Weights of a small mixture-of-experts language model, trained from scratch on English Wikipedia.
Size: 12 layers, width 192, vocabulary 4096, 31M parameters.
Below are experts of layer 3 (counted from 0) of a mixture-of-experts language model. Rows are named router (the router's row for the expert), gate (a neuron's input weights, with its number), up (a neuron's input weights, with its number) and show model dimensions 0-191. Each number is 200 + 40 x the weight over its row's rms, rounded and kept within 0 to 999.
After each expert's rows: a language model's description of what the expert responds to. This comes from a sample of Wikipedia text that the model never trained on.

# expert 21
router,170,266,203,181,178,199,224,191,217,209,158,251,229,150,171,219,255,185,198,238,130,198,212,190,221,181,128,224,201,219,160,107,264,198,169,199,226,157,255,162,186,229,224,185,242,257,245,151,182,184,188,196,212,207,150,175,135,160,189,281,199,218,213,205,158,254,182,199,129,225,219,196,202,173,244,230,211,118,212,144,228,227,116,179,155,185,165,245,141,263,259,218,107,142,253,151,208,219,245,232,226,178,105,255,235,214,191,156,148,110,189,211,210,181,245,152,211,245,196,196,203,142,169,217,148,186,190,247,197,228,179,202,220,259,159,147,185,247,270,218,261,180,155,171,203,116,230,141,109,267,233,203,233,236,260,110,233,129,202,199,210,199,233,175,188,202,229,213,262,247,206,215,274,253,129,221,205,217,259,231,251,210,181,149,219,234,227,206,203,205,225,154
gate2,126,163,226,180,234,179,166,244,151,235,186,250,203,192,226,116,169,183,238,147,177,224,181,262,251,164,195,275,151,192,207,165,196,155,288,230,223,201,215,153,193,236,206,173,149,175,142,205,190,257,248,229,152,228,239,137,195,184,185,184,223,200,221,155,188,267,154,221,169,242,249,197,187,207,243,197,274,165,180,255,205,248,190,210,209,195,240,166,178,172,136,196,202,137,215,168,90,210,291,193,141,116,164,239,216,239,214,219,147,188,248,138,261,222,251,205,228,189,218,242,192,137,157,178,185,133,204,212,249,216,213,272,223,279,120,200,240,197,226,187,135,144,154,194,196,266,183,218,242,180,196,141,241,224,149,175,171,239,194,183,197,274,194,265,216,247,149,224,203,133,231,175,251,186,186,186,220,195,219,257,238,203,246,192,271,272,192,258,143,139,239,240
up2,215,282,229,176,180,225,177,189,277,190,188,247,213,179,172,162,206,171,158,193,196,200,242,161,206,178,200,179,213,260,272,196,207,166,168,232,225,187,133,197,237,166,246,192,279,144,274,140,162,160,97,232,140,264,195,203,152,249,166,248,167,209,191,238,187,196,237,196,235,195,165,254,238,195,167,229,183,190,194,140,222,203,291,182,163,131,253,122,163,200,179,231,186,213,176,115,136,261,243,114,184,228,195,153,152,226,193,150,173,162,241,154,157,121,240,222,286,164,212,203,197,151,209,210,159,169,90,158,181,244,223,191,161,155,164,183,180,240,195,181,191,176,217,187,209,201,237,207,310,169,185,237,178,199,272,244,246,218,222,171,210,228,166,134,226,209,230,171,179,192,109,254,200,142,225,199,181,175,155,217,178,253,166,214,249,240,132,222,143,199,173,167
It responds to: Consonant-cluster word pieces. Mid-word consonant pieces like th, ch, st, est, ph, inside words such as Prot-est-ant, Inter-st-ate, Phos-ph-ate, plus most and form.

# expert 13
router,134,182,185,175,199,127,219,189,249,229,188,287,258,149,140,241,237,186,122,208,160,175,283,159,221,196,192,245,167,260,182,186,243,252,186,199,277,185,252,131,142,220,250,214,265,246,239,162,180,159,170,194,220,209,136,221,177,155,159,248,224,264,189,133,181,246,202,190,181,241,214,204,226,177,243,199,241,176,210,136,191,253,189,161,189,210,162,213,159,198,223,263,135,195,262,180,215,247,231,248,234,161,173,236,254,197,179,155,139,149,180,250,227,169,242,182,227,239,221,125,218,152,159,214,205,207,181,210,243,241,203,185,254,266,131,124,187,214,219,211,235,131,133,194,222,107,203,159,170,273,232,240,203,245,209,153,240,112,158,166,222,194,266,161,204,153,249,202,222,250,197,236,228,257,153,235,193,227,264,223,172,128,234,189,162,215,255,196,215,217,218,162
gate3,210,222,235,301,182,291,215,258,196,151,164,215,307,192,189,235,272,174,254,193,269,190,214,198,154,280,178,223,202,179,191,225,198,223,126,154,97,138,139,177,207,212,164,159,197,219,68,231,173,245,225,234,157,234,190,166,203,161,211,231,188,222,264,237,227,217,218,222,175,224,190,193,199,166,209,173,251,263,241,194,264,192,230,190,240,241,172,231,170,257,177,208,249,152,204,206,270,210,200,160,214,122,188,172,209,183,141,223,187,160,214,247,207,192,191,208,201,173,254,201,226,227,153,237,223,183,137,246,137,194,233,238,148,184,90,273,185,243,174,229,167,140,191,143,158,226,184,240,167,205,193,156,136,108,227,210,198,133,213,146,222,220,255,252,281,267,216,214,226,195,172,213,237,216,245,159,166,173,229,215,229,221,229,241,173,162,186,233,162,217,214,207
up3,214,191,227,158,225,151,246,196,206,213,245,280,183,199,89,194,148,230,258,248,217,203,249,186,295,224,227,274,215,285,146,247,229,209,235,192,238,169,223,232,181,178,156,174,191,219,109,206,128,170,213,190,130,152,149,152,168,235,251,155,221,236,209,249,241,258,222,193,168,219,175,202,297,117,189,257,177,198,204,247,177,203,205,206,235,183,195,205,146,204,208,177,197,163,233,190,213,197,259,143,167,204,239,220,226,318,138,273,211,229,187,189,208,191,154,224,195,234,163,182,137,213,215,161,213,175,164,182,192,232,191,242,249,210,145,256,215,264,211,260,194,258,263,165,278,207,237,174,128,123,178,170,223,203,179,232,145,210,230,245,147,242,150,189,198,180,203,277,197,201,141,178,215,173,196,188,239,253,186,156,164,287,185,253,179,173,201,191,185,220,206,280
It responds to: Articles and determiners. The word the (also The, this, its, his) after prepositions like of and in, plus ordinals such as first and largest.

# expert 45
router,130,240,192,167,209,153,209,212,231,205,183,255,241,136,185,236,271,157,156,211,173,147,234,190,234,206,164,226,193,250,171,175,238,275,148,212,271,177,255,218,161,196,235,223,241,231,263,186,154,137,169,159,187,175,181,205,141,197,156,265,193,251,226,187,202,221,201,172,187,212,198,239,230,121,211,200,212,114,184,150,214,223,147,188,131,176,167,180,166,217,196,222,123,186,252,186,227,263,219,256,235,152,138,265,215,186,182,138,175,190,130,232,219,160,255,158,230,247,217,141,225,150,159,222,156,231,227,254,261,244,211,195,219,284,105,171,147,197,223,172,247,152,156,202,231,155,244,184,164,225,236,237,199,267,194,76,220,155,147,226,185,219,277,139,219,134,202,178,249,217,211,233,236,225,169,212,220,194,279,249,203,145,243,161,228,213,247,193,171,205,188,145
gate0,158,210,215,234,263,222,198,220,234,140,141,240,195,253,198,174,228,184,265,210,132,190,218,239,189,181,287,233,188,206,132,266,208,202,254,184,168,188,127,178,198,236,196,229,248,200,160,210,243,197,287,175,171,226,140,209,186,199,168,234,214,224,268,226,147,168,206,223,199,183,199,199,273,130,235,226,197,181,263,163,174,254,219,174,148,121,263,225,254,242,166,176,240,141,183,220,175,189,183,192,166,184,250,187,182,207,203,94,183,202,177,200,307,207,113,183,145,203,285,286,211,191,188,159,188,242,270,209,214,184,180,167,182,182,131,239,179,134,311,185,191,153,245,236,175,231,239,198,116,219,159,232,193,212,195,186,246,199,142,227,228,225,270,236,184,205,189,294,197,201,161,200,213,139,144,160,220,155,209,239,199,159,206,221,175,194,213,283,206,231,127,190
up0,225,199,228,222,195,189,249,179,198,148,203,237,172,225,227,219,170,253,225,183,141,182,116,144,176,237,151,214,166,215,202,166,241,150,218,241,185,191,229,139,197,226,253,176,246,172,232,232,222,250,187,169,187,169,139,170,278,209,268,216,190,146,268,158,237,239,251,203,161,165,212,221,149,221,188,200,162,265,177,229,132,233,148,309,269,198,228,226,187,223,187,194,198,193,275,182,198,167,211,202,244,185,277,130,196,237,195,229,226,243,255,199,136,242,144,136,161,132,196,168,174,197,161,248,208,202,236,153,120,195,247,259,181,203,256,242,198,215,251,191,186,207,135,146,152,136,167,196,156,270,158,204,171,183,224,206,203,217,169,212,182,222,286,154,188,166,202,117,154,207,140,121,270,220,143,253,206,239,161,190,256,247,195,240,234,191,209,191,78,212,233,209
It responds to: Noun suffixes and determiners. Noun-forming suffixes like -ion, -ation, -ment, -ity, as in aforement-ion-ed, plus this, national, government, and digits in tables.

# expert 52
router,155,197,224,173,214,154,225,228,221,243,159,244,263,143,151,282,240,183,107,233,153,142,234,170,201,218,151,233,202,249,158,191,270,242,185,225,283,205,241,198,156,215,262,225,192,248,230,204,204,141,158,157,224,208,137,246,114,180,147,249,222,259,229,189,181,228,216,173,185,239,249,250,181,164,207,200,256,163,202,185,217,215,145,154,168,194,133,245,193,205,219,245,156,171,249,167,184,274,239,226,222,168,181,267,264,200,205,134,167,169,190,251,269,149,215,149,198,240,253,134,210,164,139,209,184,217,220,189,234,209,162,166,278,239,120,144,165,219,272,181,283,170,142,202,207,162,218,180,174,211,227,277,192,252,190,134,245,152,157,184,259,201,256,129,231,190,264,203,273,199,183,167,211,260,170,265,188,230,217,205,186,182,241,229,198,203,213,212,187,244,167,188
gate2,143,217,235,176,203,145,131,212,260,194,222,184,254,139,227,208,149,180,216,247,216,161,187,202,281,277,144,147,189,217,128,206,181,130,281,191,249,209,178,246,247,215,232,139,184,218,150,276,272,192,204,195,130,196,177,201,146,186,144,162,264,224,163,198,159,144,247,226,242,140,194,208,179,148,229,142,144,166,190,168,128,220,134,181,158,238,196,210,215,207,136,170,172,224,135,186,137,251,277,244,195,212,252,230,244,197,206,171,159,223,230,226,248,149,245,201,213,185,305,237,163,155,108,187,186,226,168,211,242,172,153,204,201,221,146,188,163,190,188,204,200,139,150,265,192,261,164,228,254,119,198,188,174,285,179,241,190,211,141,135,226,177,192,150,222,208,173,185,251,173,231,241,172,242,268,171,180,222,140,210,206,175,207,202,245,205,186,208,164,184,239,210
up2,254,243,271,207,252,190,158,173,242,195,192,188,167,209,149,139,187,231,160,180,207,146,214,106,175,215,283,175,197,252,178,145,209,199,154,256,193,199,239,174,179,172,209,158,255,242,266,222,190,183,159,180,190,219,222,130,162,183,220,226,241,193,165,271,269,192,178,234,228,198,181,196,261,160,143,225,153,232,212,201,202,148,208,175,189,155,242,197,225,158,169,186,153,256,157,140,130,142,309,165,173,224,146,166,202,196,197,166,184,249,263,207,232,166,122,286,190,195,212,163,239,193,168,234,219,185,186,183,294,164,176,209,226,220,131,215,234,212,248,184,130,165,207,258,197,168,249,277,261,201,248,212,153,211,155,176,228,190,208,181,239,158,179,183,114,143,238,204,164,138,211,331,246,142,222,206,264,200,251,182,199,206,195,264,158,178,151,191,177,157,198,213
It responds to: Adjective and nationality suffixes. Adjective-forming endings and nationality words: -ous, -ant, -ine, -ic, -ical, -val, plus German, British, Indian, political.

# expert 32
router,159,228,178,177,180,178,247,221,277,215,161,230,306,138,175,233,183,199,196,203,156,207,260,135,248,258,152,296,151,243,200,105,237,230,229,242,224,142,232,186,206,179,217,227,242,254,207,209,103,184,173,167,145,228,118,212,110,165,174,238,210,241,203,189,178,201,217,189,184,279,219,186,221,191,228,198,248,106,237,130,192,257,160,171,122,186,176,210,181,219,193,227,139,220,244,172,217,273,253,235,236,150,170,228,237,184,193,197,157,185,174,178,243,152,226,207,176,229,236,205,223,127,148,181,169,246,240,208,210,260,176,226,210,223,180,162,178,224,256,221,271,154,157,162,241,138,189,226,146,261,216,204,207,278,198,135,244,141,146,164,211,200,237,164,196,141,258,194,251,215,193,161,221,215,127,199,240,241,251,207,238,161,223,159,152,208,229,202,187,201,162,163
gate3,196,233,209,257,231,193,245,261,245,171,179,237,246,202,201,191,195,160,259,193,213,188,190,165,216,195,146,228,250,150,200,129,215,258,174,196,146,282,208,171,217,195,160,158,204,276,196,327,209,227,189,232,168,154,207,158,190,254,201,252,204,263,242,236,207,154,250,194,177,254,195,187,245,266,143,196,244,158,230,202,202,224,157,155,157,193,200,198,191,250,223,166,229,116,202,204,246,243,205,246,210,157,164,160,234,246,143,258,217,158,149,207,227,190,173,219,191,229,216,225,191,170,177,145,217,247,199,178,132,166,237,201,200,124,146,180,219,193,221,229,207,278,181,192,146,209,172,272,167,227,136,178,191,227,211,244,199,134,174,198,159,160,211,261,133,272,202,234,251,268,209,223,159,220,216,193,214,92,264,220,263,222,207,236,55,155,221,241,143,243,237,183
up3,191,198,206,217,278,253,231,179,271,208,264,225,180,187,178,178,208,165,220,232,179,127,236,223,179,165,224,260,252,207,233,243,235,153,232,153,228,209,194,169,226,211,175,201,253,152,199,183,159,314,134,177,294,164,194,176,235,229,217,184,218,157,243,215,226,253,203,163,103,179,149,172,231,158,213,244,281,251,195,251,155,168,272,170,192,211,119,207,203,228,179,208,271,164,177,173,273,166,185,158,197,128,265,217,149,184,171,243,194,254,264,270,251,166,155,196,204,226,164,223,189,194,235,227,255,156,167,144,231,217,231,254,166,145,219,200,199,240,180,258,161,251,169,180,221,249,164,152,162,190,177,153,261,207,161,192,200,204,172,237,238,230,196,195,235,232,204,301,208,237,126,225,233,214,131,196,252,217,229,113,225,181,179,145,207,184,224,144,246,143,169,247
It responds to: Mid-word syllable pieces. Middle syllable pieces of longer words and surnames, often vowel-consonant, such as Dubl-in, Corb-in, transpl-ant, fl-ot-illa.